Below are experts of layer 4 (counted from 0) of a mixture-of-experts language model. Rows are named router (the router's row for the expert), gate (a neuron's input weights, with its number), up (a neuron's input weights, with its number) and show model dimensions 384-447. Each number is 128 + 24 x the weight over its row's rms, rounded and kept within 0 to 255.
After each expert's rows: a language model's description of what the expert responds to. This comes from a sample of Wikipedia text that the model never trained on.

# expert 59
router [110 102 204 134 109 119 123 124 102 125 141 119 137 130 137 153 109 114 141  87 104  82 170 107 126 118 135 119 134 107 179 140 159 166 127 134 108 127 172 103 147 169 119 141 103  99 131 148  88  99  99 147 146 120 106 120 135 124 109 181 143 146  81 111]
gate0 [113 119 106 103  92 146 172 120 165 159 118  95 134 104 123  83 168 161 149 113 172  85 147 138 133 104 155 158 166 137 170 146 107 131 107 156 137 131 148 112  74 148 111 158 112 176 160 137 155 124  80 113 150 101  95 109 105 132 150 119 107 107 108 175]
up0 [ 83 116 113  97 161 126 155 113 146 116  96 146 166 119 148 128 170 161  91 144 160 114 121 145 129  99 134 103 126 177 133 135 101 112 141 142  89 116 186 138 109 118 136 133 105 119 111 152 132 133 106 143 166  88 122 105 129 121 127 138  97 110 141 150]
gate1 [111  84 155 154 128  82 134 145 181 100 149 161  90 139 126  85  84 179 136 148 121 129 173 136  76 112 152 135 107 117 160 149 107 139 125 114  94  97 107 170 109 164 150 134 134 124 127 122 140 125 148 101 158 134 111 118 151 130 115 129 172 110 107 112]
up1 [125  73 138 149 132  83 145 112 151  79 147 167 108 162 137  86  77 116 164 155 122 141 149 126 123 136 134 125  94 124 162 164 135 141 135 133 113 137 111 154 100 162 128 138  99 133 122 138 140 140 136  59 167 130 138 111 124 156 113 131 154 111 124 143]
gate2 [141 101 170 133 138 164 119 159 112 134 151 131 101 125 148 116  78 118  96 143 102 123  98  87 133 149  78 124 101 118 161 164 129 137 133 102 147 117 130 143 138  97 141  89 143 153 130 104 148 166 118 148 114 137 116 157 117 122 144 140  81 174 111 103]
up2 [130 121 156 123  92 132 119 152 121 118  80 136 108 129 150 152 164 139 151 111 134 144 143 122 118  98 154 134 187 173 110 125 115 138 131 124  87 163 117 138 106 111 152 167 171 107 145 137  95  86 144 108 121 110 126 147 165 146 133  87 156  89 170 132]
gate3 [150 142 102 156 101 127  99 115 151 130 134 120 110 130 117 121  92 121 140 126 164 131  76 180 132 146 151 140 105 105 100 106 172 157 150 189 112 108 125 134 146 122 139 108 131 134 152 162 150 131  88 126 121 140 135 108 118 142  90 125 109 136 109 160]
up3 [132 156  82 146 126 132 141 100 138  97 149 123 128 125 126 149 159 130 120 120 162  88  88 114 151 161 168 124 108  84 138 128 110 138 116 168  91 105  95 100 119  77 106 153  85 141 119 120 122 144 122 128 162 117  94 108 137 147 111 109 103 147 158 166]
gate4 [145 143  90 151  93 162 165 112 156 172  71 146 130 147 127 123 144 117 142 122 126 121 115 159 133 126 119  94 132 111 145 123 137 109 130 110 171  98 149 128 132 122 138 172 190  95 112 154 154 142  94 146 121 136 104 104 136 115 102  81 131 132 148 142]
up4 [162 109 113  91 106 127 122 111 150 108 136  43 114 104 119 117 136 138 125 107 114  99 116 107 177 149 133 126 108 144 105  86 137 128 144 142 143 104 137 146 152 143 126 105 121 133 102 158 135  99 123 138 116 107 120 125 182 125 138 127 119 164 149 130]
gate5 [121 163 122 166 111 114 126 145 122 133 112 157 148  99 124 154 173 158 129 109 159 151  88 139 137  97 122 155 114 132 115 138  80 107 101 121  89 138 150 130 131 141 175  75 117 134 112 112 142 134 156 111 162 120  97 138 121 127 131 158 173 142 116 107]
up5 [113 122 136  50 135 123  93 110 131 108 165 125 135 164 115 156 112 116 130 130  91 103 132 121 115 140 140 113 151 157  96 141 126 134 145 136 171 145 124 117 135 105 105 145 116 155 131 139 121 179 124 108 105 133 115 120  53 132 124 100 101 110 150 136]
gate6 [186 154 101 162  96 126 140 156 141 124 155  96 113 136 129 149 121 138 104  76 132 142 141 154  76 124 152 111 121 104  97 119  87 102  81 132 118 164 129 118 105 154 129 134 110 109 122 137  96 122 132 166 119 200 146 145 109 126  95 110 109 121 106 123]
up6 [125 141 129 131 123 109 150 137 116 151 166 131 139  92 163 165  96  90 115 130 124 108 130 120  94 104 145 113 168 103 100 110 155 113 162 105 156 131 106 121 144 145  89 107 136 106 148  92 146 116  98 141 102 135 198 131  82 146 149 134 103 105 104 147]
gate7 [146 116 126 134 124 144 143  70 142 199 120 123 100 100 113 135 103  95 160 161 118 134 152 111  96 100  78 133  86 152 127 124 169 124 147 121 114 116 129 140 130 128 181 141 127 110 145 119 103  68 107 145 127 132 145 124 154 141 112 117 132 140 158 102]
up7 [121 149 125 118 126  92 163 168 129  44 121 124 152 177 142 118 162 136  62 130 128 134  99 136 165 150 191 139 149 103 120 149 107 148  94 140 144 141 138 101 152 117  72 128 124 129 129 154 158 179 144  92 124 131 120 125  96 115 150 148 109 130  98 175]
It responds to: Byte pieces of Japanese, Chinese, Thai, Tibetan and other scripts, plus degree and prime symbols in coordinates, e.g. °, ′.

# expert 30
router [193 128 107 120 127 159 167 122 116 165 101 158 192  96 111 120 110 130 139  98 143 118 108 108 162 144 111 125 160 110 177 140  94  80 148 153 115 103  97 164 155 157 177 111  99 121 115 103 117 124 133 119 162 172 110 121 105  91 113 176  89 144 148 151]
gate0 [149 133  74 167 138 149 110 132 136  91 133 134 108 135 117 124  84 172 141  88 124 130 133 150 153 116 105 189 197 163 122 147 154 120 123 144 144 130 149  96  64 112 145 124 147 110 115 126 125 109 119  98 103 146 106 108 169 152 121 169 159  76 141 116]
up0 [136 139 155  80 123 178 144 121 111 145 107 112 133 115 145 121 147  93 118 128 129 136 156 118 102  98 132  93 106 108 130  79 105 100 143 103 109 113 130 148 151 128 104 127 134 126 108 160 154 125 122 143 168 121 157 111 118  82 137  69  84 173 150 152]
gate1 [150 116 131 131 122 110 152 160 118 124 109 121 120 109 134 117 126 142 121 107 120  86  96 152 139 158 116 139 106 103 151 166 147 118  82 126 128 114 122 122 144 122 174 150 139 150 128 141 170  51 196 131 148 128 143 138 139 150 112 136 122 148 173 132]
up1 [154  98 125  83  90 112 139 129 156 137 157 144 161 173  85  80 124 123 112 133 143 130 100 184 152  76 117  99 106  95 131  99 162 182 170 113  95 121 151 135  92  97 132  81  78 121 115 111 113 122 134 141 135 140 128 118 140 138 136 114  94 157 140 127]
gate2 [146 152  95 148 159  77 168 123 152 182 109 124 136 124 119 105 134 148  89 125 135 143 139 134 124 107 146  84 133 117  64 125 134 105 136 131 113 109 137 133  90 101 116 106 212 100 124 105 186 111 146 107 121 167 117 118 106  62 140  99 147 131 125 130]
up2 [118 121 132 125 133 187  82 109 128 121 140 114 124 128 160 145 116 108 164 111 111 117 109 102 146 131 134 140 132 141 167 126 104 146 130 105 154 161 116 123 125 155 106 135  92 138 149 130 118 107 139 164 141 141 126 120 142 184 116 147 118 160 117 176]
gate3 [143 155 118 103 144 175  83 127 115 118 151 120 129 134 107 124 139 153 122 106 168  99 106 128  95 164 155  95 114 186 108 122 145 127  95 147 157  95 169 149  89 117 105 108 144  96 140 114 128 132 109 115 142 139 167 146 105 138 120 110 135 117 164 118]
up3 [136 141 144 139 135 143 131 101 121 150 165 123 151 113 100 126 168 142 148 138 159 138 100 126 125 151 159 108 104 151  79  84 109 141 133  99 141 104 151 137 125 113 115 124 111 121 113 133 133 114 133 123 135 139 178 163 128 124 157 146 149 107 145 134]
gate4 [148 146 132 138 108 137  90 145 122 129 137  92 144 107 111 152 170 127  75 124 125 105 121 150 143 125 138 109  78 120 119  98 109 123 122  96 146 129 145 167 153 175 114  99  92 142  74 109 121  89 121 125 116  89 123 170 116 163 127 131 144 155 100 183]
up4 [143 130 127 150 118 119 169 151 145 133 150 142 152  97 178 154 124 151 166 125 139 112 121 143 143 147 126 153 109 166 143  88 127 146 114 135 115  80 131 162 124 137 182 147  96 138 168 100 127 134 134  97 133  99 130  92 100 110 123 115 143 122 126 148]
gate5 [121 183  74 107 129 123 136 157 113 142 113 125 147 132 130 120 129 178 132 169 101 112 104 213  90 150 138 132 149 133 112  90  97 149 119  74  96  96  74 127 109 123 163 137 147 146 118 110 132  84 171 121 116 148 151 134  96 139 107 135 124 151 152 138]
up5 [106  82 107 106 141 111 147 144 134 139 113 145 102 107 146 126 140 107 125  99 143 118 104  92 160 111  96 133 128 137 169 146 109 111 155 116 140 107 149 139 155 172 109 171 113  80 171 158 132 121 128 128 104  75 138 142 120 180 137 125  92  92  92 113]
gate6 [ 96  83 122 126 138 139 188 137 128  90 111 109  89  82 102 104 126 129 116 115 131 129 165 163 136  96 135 137 154 102 103 103  85 123 152 132 162 146 103 130 152 117 168 100 114 144 108 100 152 166 121 133 113  93 130 128 131 111 146 103 135 108 151 114]
up6 [162 164 134 150 127 123 112 151 125 136 137 148 164 138 134  95 130 105 170 109 109 177  91 149 137 147 106 108  94 129 174 135 102 104 101 115 132 134 125 136 110 127 112 111 130 106 126 135 128  91 145 124 134 144  74 110 146 166 126 131 109 122 123 134]
gate7 [123 144 111 118 109 163 158 154 127 121 150 120 158 113 158 102 136 133 112 129 145 153 130 204 181 161 149 108 136 127 117  99 136 141 147 151  98 182 114  97 148 169  76 132 131 111 104 151 136 113  98 132 126 112 113 157 137 141 126 124 142 133 125 112]
up7 [166 151  93 127 122 113 123 181 102 138 131 140 105  88 162  71 123 118 136 110 119 160 140 196 141 116 145 150 136  91 131 108 130 146 123 151  90 170 136 118 167 128 117  95 144 129 105 150 111 108 131 131 100 150 153 163 129 155 143 165 170 145 143 118]
It responds to: Punctuation in tables, lists and times: hyphens, colons in times like 6:00 or 1:51, pipe cells, slashes, list-item labels.

# expert 52
router [121 130  94 171  76 132 115 100 154  95 122 167 135 148  94 180 130 109  95 123 115 135 110 136 132 151 143 104 103 136 152 181 137 122 126 161 103 139 121  92 141 169 130 125 174 131 160 150 127 177 103 139 144 107  75 116 122 120  84 115 100 135 134 130]
gate0 [102 109  66 123 115  88 133 130  89 114  69 123 104  97 126 114 112 157  80 118 123 119 109 140 152 131 115 115  91 129 135  74  69 119 129 125 175 116 146 134 129 141 146 211 139 131  94 122 171 156 139  69 137 154 139 168 103 111 109 131 139 136  97 104]
up0 [114 149 163 146 135 140 134 164 134 145 156 162 123 141 141 127 109 117 136 106 127 135 164 126 106  95 111  99 140 102 153 135 170 150 107 135 121 115 152 113 124 110 132 120 113 164 125 111  98  94 150 118 117 100 128 144 138 179 137 152 109 140 129 141]
gate1 [123 114 150 108 131 107 177 104  97 132 110 157 118 151 116  63  94 111 114 121 113  89 106 137 155 141 115 105 162  91 115 120 130 118  68 165  98  86 105 137 121 129 123 143 139  85 139 104 151 134 106  82 141  99 157 114 147 123 139 146 120 115  64 103]
up1 [136 137 147 139 106 136 142 113 125 122 101 133 111 132 129 119 132 136  91 125 129  84 100 159 148 130  98 122 116 115 116 166 168 114 107 149 101 107  91 101 127  74 166 137 134 125 130  96 120 140 141 103 120 121 117  94 124 136 170 156 164 115  93 109]
gate2 [161 131 115 152 166  94 136 134 136 157 134 142 137  91 157 114 137 110 138 146  95 114 121 124 145 161 127 154 102 114  86 157 131 140 133 128 167 116 102  96 162  92 127 114 142 121 163 127  86 120 126 127  79 184  94 117 132 133 117 110 112 127 154 116]
up2 [ 92 150 103 103  99 140 131 121 103 166 165 140 129 151 155 112 132 118 110 121 119 165 114 176 100  89 131 126 125 117 174 145 113  66 152  93 116 118 147 116 116 118 152 161 111 104 124 118 146 116 155 124 122 144 106 101 152 115 178 139 145 120 155 105]
gate3 [131 142 136 167 127 112 143 154 102 145 161 122 168 155 110 145 126 168 152 112  73 164 105 130 126 136 105 116  87 133  97 152 128 146 107 141 146 166  95 122 139 109 150 159 112 113 109 160 116 108 143  94 127 120  97 160 133 125 138 115 177 115  94 125]
up3 [155 109 111 118 137 139 109 145 120  95 104 145 106 156 185 100 103  72 125 148 140 122 114 115 117 114 129 143 161 115 148 166 101 121 143 129 118 116 150 160 116 125 139 115  79  90 127 104 158 155 168 108 103 133 161 124 115 138 127 118 121 102 157  86]
gate4 [105 162 125 113 115 147 151 147 118 142 137 109 113 167 152 125 117 180  87 120 150 114 134 112 156 129  88 121 122 100 110 165 139 115 129 146 124 140 105 102 107 137 133 114 118 110 154 141 128 133 148  47 148 106 120 114 138 129 103  92 141 124 107 126]
up4 [137 137 148 159 131 162 136 116 123 121 143 135 100 108 138 109 166 139 131  83 160 115 151 137 119 119 102 100 134 124 115 157 108  97 147 110 133 164 128 101 107 133 171 150 116 128 118 137 119  72 109 106  94  87 133 140 144 142 135  71 108 129 146 143]
gate5 [138 103 145 127 119 167 132 146 177 100 156 111 149 134 115 127 146 137 120 137 135 157 143 117 162 121  96 131 115 126  76 173 129 131 121 102 145 129  75 112 118 101 166 154 127 146 122 113 102 133 156 120 102 119 141 137  95 122 160 115  98 160 161 114]
up5 [120 174 120 107 152 120 107 127 114 135 130 126  96 114 144 116 105 157 177 137 109 189 157 107  87 132 109 124 137 121 147 147 117 113 136 152 137 156 112 108 128 140 111  97  97 146 104 115 115 115  86 173 129 116 109 162 128 114 134 154 153 122 103 139]
gate6 [154 147 124 123 122 136 142 134 110 180 117  98 107 114 119 150 128 108 117 130 108 170 111 125 125 124 171 137 112 114 137  87 115 158 117 126 125 155 162 120 111  94 116 134 162 126  76  99 135  78 145 148 134 167 132 108 189 168 134 127 115 196 132 120]
up6 [105 139 143 128 121 152 113 167 125  73 163 112 188 117 158 130 125 155 127 114 138 126 128 175 132 123 103 172 191 153 106 155 153 100 126 141 108  87  94 134 164 113 117 141 141 158 138 128 157 138 175 124 116 145 139 100 126 134 164 118 109 163 118 110]
gate7 [150 115 135 137 135 112 134 126 134 146 147  95 168 170 104 109 126 137 120 121 128 180 164 135 101 102 116 121 126 154  87 141 154 111 127 140 139 154 133 108 134 142  78 169  92 112  94 132  77 132 119 172 163 112 144 168 120 129 173 135 164 122 144 167]
up7 [174 110  91 151 116 121 170 120 144 122 132 103 121  88 158 131 139 159 105 132 138 155 157 105 144 127 116 121 108 157  82 176  78 115 133 105 123 139 120 113  84 119 150 122 108 125 134 104 100 133 133 155 142 142 156 104 111 115 129 122 135 109 131 152]
It responds to: Pipe separators ending table cells and rows, especially after numbers in sports statistics; also stray h inside words like perhaps.

# expert 12
router [139 123 166  98 123  80  91 144 131 108 136 145  87 122  86 135 109  85 132 155 171  82 154 178 156 159 135 161 152 112 132 143 143 122 113 101 121 142 107 138 117  66 149 128 122 120 140 148 129 115 126 130  60 136  87 139 160 133 113  98 117 123 133  70]
gate0 [124 142 107 165 120 175  85 132 113 167 109 131 146 120 123 148 159 174 136 104  98 168 148 123  86 158 120 117 108 145 115 150 109 102 129 151 105 114 125 130 105 160 149 165 117 159 133 122 146 156  97 119 163  80 142 149 118 128 131 128 150  95 136 116]
up0 [113 119 143  98 140 145 134 131 129 139 153 112 117 145 130 148 103  78 143 145 184 120 113 139 116 100 125  82 118 127 139 118 120 148 128  85 137  80 169 139 138  83 121 124 121 118  99 153 129 109 152 109 143 156 128 106  93 132  82 147 116 130 129 137]
gate1 [146 120 166 128 120 141 102 119 156 134 149 104 120 141 147 146 121 151 121 144 156 129 101 159 114 137 161 127 142 129 159 134 130 110 124  74 146 124 117 126 104 139 144 141 163 108 147 154 112 197 105 165 130 151 121 144  90 112 148  94 148 131 137 173]
up1 [155 103 149 142 140  92 142 124 137 123 121 141 107  94  85 151  95 141 173 116 100 130 115 156 141 109 133 125 158 137  91 152 122 146  95 136 105 168 127 103 100 130 125 151  97 117  63 118 106 111 159 138  97  87 141  80 143 129 115 133 118 168 135  97]
gate2 [100 144 101 133 135  80 123  93 117 141 159 132 160 172 125 133 129 208 156 150 141 146 144 114 103 143 145 144 181 142 169 113 148 147 123 143  99 135 122 133  79 171 120 108  86 104 115 162 120 173 109 107  85 138 163 171 170 143 153 126  97  96 165 159]
up2 [160  86 137 120 113 137 105 110 127 118 136 148 128 129 161 149 132  97 118 151  98  93 143 132 113 109 182 108 140 160 118 172  90 136 117  99 174 106  95 134 118  80 144 132 123 115 115 103  71 143 148 127 113 138 120 146 157 157 117 107 157 174  90 113]
gate3 [124 119 115 157 150 162 187 134 110 120 158 131 129 118 146 100  96 125 102  82 125 140 166 119 108 114 130 103 147 170  88  91 130  79 120 114 135 136 141 122 164 130 170 172 122 117 113 124  99 113 128 123 122 104 128 134 102 135 111 102 101 142 168 179]
up3 [139  95  94 142 112 156 121 113  95 120 142 118 132 121 126 161 145 112 125 113 176 120 150 125  99 113 113 142 133 165 170 139 119  52 110 136 125 123 151  94 147 125 123 119 127 109 157 108 137 121 115 102  84 102 122 135 121 121  63 102  97 130 139 158]
gate4 [136 177 137 140 124 100 149 136  97 154 163 121 139 109 127 113 130  94 170 142 144 129 134 133 106 112  89  96 131 144 125 124 102 152 139 117 134 120 129 131 108 161 109 144  72 120 117 142 173  87 136 139 141 126 117 129 132 120  97 168 110 137 163 126]
up4 [118  83 136 120 142 116 111 101 160 140 130 146 103 130 127 146 140 129 162 160 152 126 137 100 123 146 151  81 136  94  95 140 135  64 134 133 177 116 154 163 122 133 125 125 144  90 129 126 114 124 100 151 116 119 133 106 123 163 113 114 125 152  91 110]
gate5 [ 94 130  98 141 112 122 112 128  91 106  96  84  92 127 147  84  93 113 118  79 146 117 159 141 106 102 126 158 111 101 142 129 106 130 150 139 133 152 163  92 154 111 168 144 151 130 100 114 163 138 148  62 103 161 130 129 139 112 143 113 109 120 128 123]
up5 [114 187 156 151 142 142 156 140 152 126  89 121 168 117 143  72 153 144 116 150 123 128  80 106 142 133 125 136 127 136 143 127 171 121 136 123 191 125 105 139  93 125 125 169 153 112 165 148 108 121 134 132 153 128 125 165 101 150 126 132 186 137 140 123]
gate6 [150 101 126 135 120 122 150  83  99  90 139 102 141 130 154 165 123 160 135 139 146 150 124  57  97 102 138 115 151 119 148 140  97 104 110 152 110 105  95 152 173 173 134  96 162 167 149 157  84 120 135 100 167 155 133 127 135  92 135 113 123 141 109  96]
up6 [140 141 163 150 138 127 134 122 109 129 176 125 142 137 174 121 104 106 117 128  84 121 107 150 134 162 128 106 153 113 118  88  81 129 154  83 121 122 116 158 142 181 142 108 172 148 121 132 101 141 167 129 131 122 124 130 118 116 154 125  85 133 112  94]
gate7 [108 142 123 152 114 122 123 119 179 130 135 187  95 132  80 110 117  90 145 114 123 129 137  92 126 107  99 129 162 149 105 102 122 114 108 152  89  98 181 116 120 117 122 141 106 113 111  82 123 129 133 137 104 151 152  79 136 128 122 144 118 140 149 114]
up7 [119 155 122 139 103 101 112  87 148 122 145 168  85 108 116  66 112 128 148 134 147 124 132 136 148 151 100 127 171 127 120 116 127 118 126 156 109  58 124 144  77 134 101 130 104 120 134  93 145 120 146 116  95 126 108 116 162 127 136 145 120 122 154 121]
It responds to: Function words before a noun phrase in running prose: possessive 's, his, their, of the, in the, with a, to the.

# expert 36
router [133 150 127 155  94 139  94 129 143 111 131 147 127 135 142 116 162 118 131 141 151 160 150 111 102 148 160 141 154 105 140 173 140 134 130 116 113 146 120 114 189 109 133 143 126 131 150 147 131  82 139 113 110 123 144 183 187 149 158  84 112 104 154  86]
gate0 [183 166 120 140 126 124 151  89 152 120 149 140 117 100 174 124 119 124  78  86 154 155 125 100 133 174 204 124 169 160 142 114 140  94 110 124 123 140  99 122 117 136 127 109 150 118  89 144 129 150 161 123 166 183 113  92  89 129  95 168 154 125 159 137]
up0 [155 160 133 136 117 131 123 127 108 129 126 125 145 153 140 119 140 124 134  97 111 142  91 112 130 125 136  85 137 136 137 116 141 138 143 159 138 144 101 185 113 145 138  81 145 129 112 125  88 149 123  54 135 134 151 121 160 125 109 144 104 107 109 102]
gate1 [123 100 114  98 110  78 124 145 105 119 128 134  93 109  93 128 158 160 125 105 151 158 181 195 101 135 133 158 154 123 104 120 106 138 141 137 159 113 110 134 137 101 178 121 114 133 159 113 131 159 145 120 125 167 145  96 139 111 138 129 119  82 140 133]
up1 [125 130 118  95 122  98 140 145 147 110 150 164 146 146 103 150 166 154 134 135 104 141 131 161 114 106 119 125 161 121 133 151 115 129 152 127 125 104 139 127 145 132 140 110 112  98  95 134  98 156 144 135  61 138 167  95 143 121 160 116 138 128 118 127]
gate2 [118 129 163 118 133 154  98  97 112 119 130 133 139 161 125 142  99 134 132 103 125 137 145  66 149  94 145 123 147 133 108 117 116 142 129 125 148 108 137 122 128 136 137 127 127  84 112  94 132 114  95  86  98 131 136 103 110 133 124 134 134 166 140 122]
up2 [120  94 120 163  95 153 117 131 113 163 121 123 111  93 170  90 137 156 117 131 126 153 143 126 144 128  89 121  73 135  87 135 123 101 153 126 139 138 182 145 150 100 149 116 146 114 140 113 143 118  99 104 116 118 106 115 127 159 110 148 100 127 151 128]
gate3 [147 143 132 156 105 147 110  96 142  94 134 122 140 141 123 111 107 146 118 114 150 152 161 112 158 141  96 121 138 123 133 120 140 109 112 125 184  98 169 157 111  75 150 116 158 128  99 116 122 108 154  82 137 187 130 105 127 164 174 133 117 156  83  92]
up3 [105 103 146 121 142  91 143 175 128 112 177 105 116 136 127 115  87 163 134 124 108  93 117 111 109 129 139 102 102 140 174 106 144 144 123 115  79 127  87  82 128 126 149 156  85 135 117 170 104  77 153 166 117 123 157 187 126 141 127 149 173 107 149 156]
gate4 [143 143 153  71 150 109 149 126 118 116 172 142 144 138 146 135  99 137 120 134  61 115 108  86 106 126 177 135 120 109 102 106 174  74 162 109 158 125 159 148 137 121 120 168 155  99 148  77 151 175 108 119 142 167 114 100 148 138 158 181 145 107 142  89]
up4 [189 134 128 106 136  73 122 121 139 111 172 124 130 109 118 125 105 146 122 119 123 107 109 128 113 118 150 144 133  88 144  89 111  90 154 101 112 127 154 169 158 121 125 125 142 126 167 129 128 158 111 122 132 167 104  88 157 102 148 114 137 105 116  74]
gate5 [122 134 121 107 169 187  95 138 166 137 136 129  89 134 167 147 163 140 127  80 163 124 110 116 138 134 134 124 133 131 124 152 123 146 137 159 162 139 190  92 139 137 110 151  72 116 128  93 153 128 142  99 159 144 123 121 120 139 116 101 128 118 137 165]
up5 [157 141 137 116  98  96 133 111 110 106 155 134 169 115 101 166 127 129 109 121 142 123 136 129  81 123  99 106 114 123 155  93 135 120  93  75 140 121 107 139 105 125 112 157 166 122  95 142 167 121 131 127 138 134 115 130 110 140 122 163 132 124 152 132]
gate6 [113 109 140 152 132 121 126 126 179 168 136 157 115 128 110 110 117  96 138 159 120 166 160 126 121 157 163 143 174 131 155 154 131 113 115 119 113  67 118 134 107 123 174 128 142 180  99 102 148 116 161 121 123 117 130 146 136  90 172 147 127 159  72 172]
up6 [102 128 162 104 188 138 105 143 120 125 143  92 133 116 167 120 170 175 156 117 111 175 144 109 120 111  80 140  49  97 117 130 154 152 146 166 140  89 155  84  92 125 173 134 135 163 139  88 136 125 115 102 126 167 141 161 134 145 119 128 125 178 125 134]
gate7 [135 149 123  73 142 107 122 142  93 132 123 118 153 125 149 171 125 158 122 117 132 151 129 109  89 124 150 123 163 110 101 108 113  93 104 118 116 115 118 151 130 123 142 131 166 112 163 108 145 131 103 133 125 125  99 136 118 110 117 125  97 165 138  87]
up7 [123 111 121 151 123 154 126 136 109 161 124 140 128 134  90 106 129 104 120  95 160 108 104 121 140 190 167 139  47 130 120 122 120 121 160 113 138 124 149 130 125  88 117 149 117  99 153 158 130 150 138 150 103 127 157 122  73 142 131 139 122 138 129  96]
It responds to: Sentence-initial The, ", the" and mid-sentence the or not; also the piece ah in names like Idaho, Sahara, Yamaha.

# expert 44
router [116 102 132 111 160 166 146 103 167 126 150 144 160  90 114 145 114 109 143 107 131 149 119 116 137  95  97 145 121 151  86 104 125 158 114 142 109 159 141  91 142 116  88 119 125  89 113  97 140 126 145 105 116 105 143  94 160 143  83 107 150 154 110 163]
gate0 [123 146 131 149 133 134 138 107 155 147 163 129 127 138 150 112 129  84 120 112 147 124 122 133 134 163 122 130 129  88 171 158 129 106  98 152 160 120 104 112 166 152 133 130 110 105 113 138 120 148 111 153 147  87 111 147 150 130 164 162 124 148 116 140]
up0 [136 125 155 142  98 118 170 140 140 134 122 104 131 103 135 127 146 116 155 154 124 125 172 136 106 143 108 111 129 111 141 125 150 164 131  70  88 150 146 155 131 185 120 113  98 157  98 152  86 133 157 115 109  87 128 112 161 133 139 153 143 137 113 116]
gate1 [127 141  98 125 100  78 126 107 179  97 142 139 148 173 104 137  96 141 139 124  75 126 159 124 151  87 121 135 175 127  99  99 114 103  94 133 118 139 166 186 159 135 151 148 120 129  93 140  97 159 117 109 136 132 125  96 134 145 144 143 129 102 173  59]
up1 [111 145 119 136  90 144 113 163 129  86 152 112 146 148 149 117 101 144 112 166 166  96 165 148 116 128  94  96 159 130 103 110 116 120 107 154 100  64 131 182 142 145 118 141 106 147 106 113 113 103 150 141 152 146 134 122 150 141 132  95 119 117  69  58]
gate2 [163 147  82 127 108 109  87 165 120 136  88 115 118 141 113 103 115 168  96 141 111 157 104 109 132  93 112 119 137 138 119 169 106 115 130 142 131 111 121 138 165 125 148  90 131 140 114 131 149 162 110 119 146 177 137  90 156 109 178  84 139 102 102 138]
up2 [143 162  85 118 123 119 117 146 135 121 105 126  98 158 138  99 123 171 145 155 140 126 123 138 129 159 143 114 135  90  89 126 142 120 122 150  91 158 125 132 122 136 100 109 117 137 119 179 124 138 108 103  92 123 125 138 144 134 134 131 118 145  97 146]
gate3 [108 159 148 164 104 157 127 156 105 155 140  97 105 122 105  82 141 103 102 154 168 165 102 123 166  77 117 115 114 122 119 106 122 131 121 112 129 141 135 141 132 160 118 154  91 126 147 112 133 107 133 108 130 131 128 124  90 129 131  74 159 119 108 110]
up3 [118 143 143  99 144 151  70  83 144 130 139 162 122 127 134 101  95 115 114 117 108 113 122 113 105 164 164 122 131 173 132 167 101 114 157 161  88 120 102 108 167 111 120 116 100 135 126 168  67 134 105 173 112 163 108 150 101 150 115 137 122 111 142 181]
gate4 [165 135 122 153 157 149 139  97  97 133 109 150 109 152 112 110  92 139 171 114  96 161 202 144 116 140 143  77 151 122 129 112  94 119 135 111 100  96 149 114 104 150 113 119 125 101 117  92 123 126 161 101  86 123 140 114 102 127 138 120 153 169 152 115]
up4 [139 167 112 150 122 137 127 138 101 132 165 112 146 147 128 138  76 118 136 124  69 148 141 156 157 124 117 129 174 136 114 123  96 148 165 101 119 125 112 139 103 150 123 117 148 127 116 126  51 134 104 170  84  96 144 109 130 121 122 112 126 162  94 120]
gate5 [103 105  97 152 104 125 110 100  93 131 119 140 135 149 148 130  96 108 136 148 198 144 133 153 151 103  99 127 152 120 162 151 117 117 152 142 121 116 145 133 140 121 111 115 117 173 130 140 129 130 151 122 101 123  82 123 157 156  72 103  91 156 154 108]
up5 [108 105 130 124 122 124  93 140 120 101 159 137 137 178 163 128 157  83 133 136 151 167 112 163 143 110 145 116 129 102 164 135  96 115 121 136 105 170 141 141 136  76 125 125 148 121  94 102 121 119 118 132 165 126 113 146 175 178 124 124 100 138 140 173]
gate6 [165 184  93 137 131 130 148 121 130 105 117 121 125 136 112 221 125 130 119 155 179 135 117 175 141 141 102 145  95 138  86 148 164 144 110 153 106 100 133 160 130 103 131 125 107 142 131  92 150 132 110 140 142 170 170 142 112 111 165  98 121 126 117 100]
up6 [176 140 144 167 124 113 106  95 152 141 145 108 111 168 152 110 113 152 129  96 122 115 101 113 109 180 129 162 135  81 152 136 157 146 120 132 147 137 108 142 136 142 142 153 137  85 104 141 145 128 132 122 121 165 149 143 132 123 112 144 115 181 120 140]
gate7 [126 161 105 158 130 150 141 131 127 158 143 103 161 154 126  92 157 161  82  95  87 114 168 150 131 122 130 118 116 183  90 121 136 108  87 140  89 117 112 164  79 114 142 117 147 196 146 149 120 147 146 148 173 128 114 146 126 118  87 111 126 126 124 137]
up7 [120 130 165 131 148 149 120 107 140 141 190 158 111 128  93 165 119 109 168 121 126 155 125 166 123 123 117  91 156  97 128 107 111 135  79 113 101 192 108 121  89 111 139 118 141 101 162 153 106 133 133 138 154 146 137  92 143 124 108 149 127 138 148 130]
It responds to: Pieces of Slavic, Hungarian, Spanish and Dutch names with diacritics or endings, such as Václ-av, Č-aj-etina, Bergantiñ-os, Van, de.